Experts of a small language model.
Size: 9 layers, vocabulary 8192.
Experts: 64 experts in each of 6 layers, 6 picks a token, a shared expert of 128 neurons.
Training: a variant of Adam for the experts, 574M tokens, 4380 steps.
Below are experts of layer 4 (counted from 0) of a mixture-of-experts language model. Rows are named router (the router's row for the expert), gate (a neuron's input weights, with its number), up (a neuron's input weights, with its number) and show model dimensions 288-383. Each number is 200 + 20 x the weight over its row's rms, rounded and kept within 0 to 999.
After each expert's rows: a language model's description of what the expert responds to. This comes from a sample of Wikipedia text that the model never trained on.

# expert 17
router,203,203,199,194,237,215,189,194,195,146,167,206,196,205,204,213,166,208,178,215,227,197,183,200,212,216,192,170,231,193,200,196,231,224,217,176,198,192,177,155,218,195,196,215,213,190,207,198,193,182,219,185,194,209,200,178,227,231,255,211,186,181,190,207,192,215,193,210,191,179,169,181,200,196,228,264,194,174,195,178,219,192,229,196,174,226,214,159,194,212,205,208,180,175,189,174
gate0,205,210,168,258,204,202,211,184,148,181,216,191,218,207,211,169,173,201,177,202,192,181,173,169,211,235,196,204,246,191,199,216,224,208,212,217,196,182,235,191,182,164,178,218,170,204,247,196,191,188,207,172,202,210,180,217,213,166,161,186,165,192,185,227,157,175,198,230,179,234,202,182,199,208,199,203,200,234,239,205,193,173,212,174,218,184,183,179,180,169,202,177,213,186,157,204
up0,234,227,198,183,179,180,170,198,198,197,209,191,174,186,170,196,204,201,203,166,213,241,210,225,209,228,210,178,227,192,216,186,201,203,196,185,199,195,185,207,193,197,176,177,144,195,204,231,206,167,152,197,182,251,211,164,184,193,181,200,188,224,202,192,179,224,193,201,195,188,161,180,191,209,221,188,174,197,172,170,232,202,208,224,179,227,221,171,218,203,229,187,182,206,205,219
Description: Past-tense and participle verbs and their -ed endings, typically after was/is/be, such as used, announced, coach-ed, character-ized.

# expert 19
router,205,179,214,213,248,218,195,215,162,163,180,220,200,217,215,138,156,183,198,201,195,167,171,186,206,188,225,203,223,173,201,184,240,226,215,205,165,205,200,201,200,177,186,223,200,179,205,186,181,218,194,188,185,201,190,232,246,214,219,207,185,218,187,220,191,205,218,221,172,209,189,182,207,182,220,245,208,199,229,198,225,203,210,165,209,206,215,212,185,203,214,213,196,192,190,162
gate0,196,197,229,194,201,193,227,174,224,213,222,199,224,221,187,209,215,238,210,170,178,212,200,177,222,206,242,179,206,209,185,197,180,201,170,196,211,187,201,177,183,214,189,209,203,214,217,223,231,208,204,198,182,206,176,193,189,235,195,179,210,180,217,205,202,190,213,206,198,208,237,227,145,217,226,179,185,202,145,207,193,189,240,192,172,201,199,205,233,201,246,193,210,194,194,220
up0,235,217,228,200,179,172,203,189,227,220,207,214,208,174,223,240,183,209,216,200,210,189,219,198,199,209,220,208,200,202,178,213,198,216,191,179,207,198,201,220,201,190,188,189,174,208,202,206,209,256,169,192,217,202,201,198,126,140,217,187,208,200,201,186,198,227,198,238,189,212,197,237,199,212,203,145,215,191,181,212,193,208,173,207,202,202,214,188,201,198,180,204,181,209,190,208
Description: Main verbs, mostly past tense, after a subject or auxiliary in narrative text, such as played, began, announced, used.

# expert 47
router,230,163,210,228,212,207,196,167,231,242,205,189,231,171,195,185,221,191,198,203,147,202,202,231,216,212,229,222,184,227,186,193,239,202,206,183,196,208,190,154,167,219,175,213,182,196,196,232,217,186,200,226,189,208,228,206,177,215,214,229,193,200,209,220,211,173,198,205,190,200,193,189,217,183,210,182,159,187,235,211,173,204,210,187,231,213,224,240,160,206,201,161,189,199,198,176
gate0,181,219,193,203,225,194,195,220,218,211,220,198,198,240,174,198,185,194,204,203,205,153,191,214,227,202,209,212,213,191,170,218,235,155,209,218,156,243,208,165,197,203,206,196,196,191,211,218,192,211,183,255,189,210,221,200,184,197,174,231,228,223,212,205,186,170,179,221,220,189,205,215,166,228,205,172,196,190,187,205,189,190,206,174,232,230,193,182,192,198,209,234,211,188,198,183
up0,218,213,158,162,182,177,180,231,209,195,185,173,232,204,218,180,202,210,181,201,211,197,228,170,176,190,191,195,209,219,198,186,183,213,195,201,234,202,218,231,196,171,222,166,158,166,186,196,190,218,213,206,222,154,198,205,210,197,223,170,205,193,198,191,197,203,199,189,169,189,201,203,230,224,195,189,198,191,184,215,216,159,209,232,182,202,171,215,218,190,175,175,188,223,215,205
Description: Inner and final pieces of foreign names and words, after a partial stem, such as -ang in Muangthong, -us in Indus, -le in Yale.

# expert 61
router,214,206,198,214,229,254,198,197,180,229,183,232,214,238,190,195,180,205,197,221,227,186,218,198,236,186,195,227,174,216,205,204,220,199,195,219,170,213,193,206,226,211,199,179,183,146,220,226,191,217,209,200,194,239,193,204,194,171,252,253,204,220,181,145,157,206,220,198,204,231,231,198,191,199,221,209,176,194,200,204,184,189,216,189,193,197,196,212,197,182,207,181,205,194,200,237
gate0,170,202,207,227,231,190,220,158,163,199,219,200,183,161,240,221,203,182,221,202,177,173,188,214,212,197,189,197,187,177,263,232,241,177,208,242,214,195,222,213,188,199,204,193,212,206,162,164,229,189,233,205,202,200,217,213,199,216,190,197,194,208,193,228,196,232,199,226,204,202,197,206,188,208,202,189,228,209,217,199,201,171,143,161,216,180,169,226,169,207,208,199,201,196,185,201
up0,177,143,164,210,214,216,196,181,192,204,213,184,202,197,253,201,213,199,237,183,205,198,198,204,216,210,176,212,184,184,205,195,231,218,165,200,193,154,241,201,210,209,198,206,209,176,207,217,199,216,219,223,233,220,211,198,189,232,201,206,225,185,193,217,191,188,201,218,209,234,218,202,202,189,200,170,210,189,202,219,188,201,190,172,196,198,187,208,167,213,164,179,219,183,189,210
Description: Articles and possessive determiners opening a noun phrase, overwhelmingly the, also The, this, its, their, after prepositions.

# expert 48
router,203,180,178,210,248,252,227,237,171,214,199,217,217,233,196,182,156,211,198,218,213,201,210,219,213,205,215,239,161,190,220,192,193,199,206,203,144,211,184,228,218,205,169,164,196,158,226,220,210,187,223,228,206,224,192,225,203,178,214,232,199,220,206,162,180,212,192,188,206,228,240,209,183,209,215,202,163,204,207,219,194,186,214,193,198,201,220,198,183,172,211,188,219,204,216,221
gate0,193,186,207,183,217,221,224,216,197,221,199,204,218,187,217,222,201,191,185,182,197,191,230,233,170,213,194,195,185,190,182,201,230,176,160,209,157,192,193,195,195,179,197,181,215,186,241,245,235,212,214,211,226,180,210,194,180,191,218,221,229,214,229,190,212,200,236,232,218,208,190,188,189,211,206,244,183,222,199,229,191,212,172,198,206,195,218,210,196,209,150,165,185,206,205,207
up0,222,222,191,218,191,191,187,163,233,209,218,216,199,201,193,213,204,222,209,173,184,154,200,202,187,198,191,184,219,238,163,202,160,211,190,210,226,205,247,182,190,187,214,182,177,201,213,215,201,230,192,219,196,222,154,192,186,195,229,204,166,201,189,204,198,222,215,190,191,188,224,182,227,202,216,181,208,141,199,203,175,182,198,231,220,183,199,207,209,186,198,191,162,179,187,208
Description: The article "the"/"The" after prepositions or sentence starts in narrative prose, plus which, this, its, his.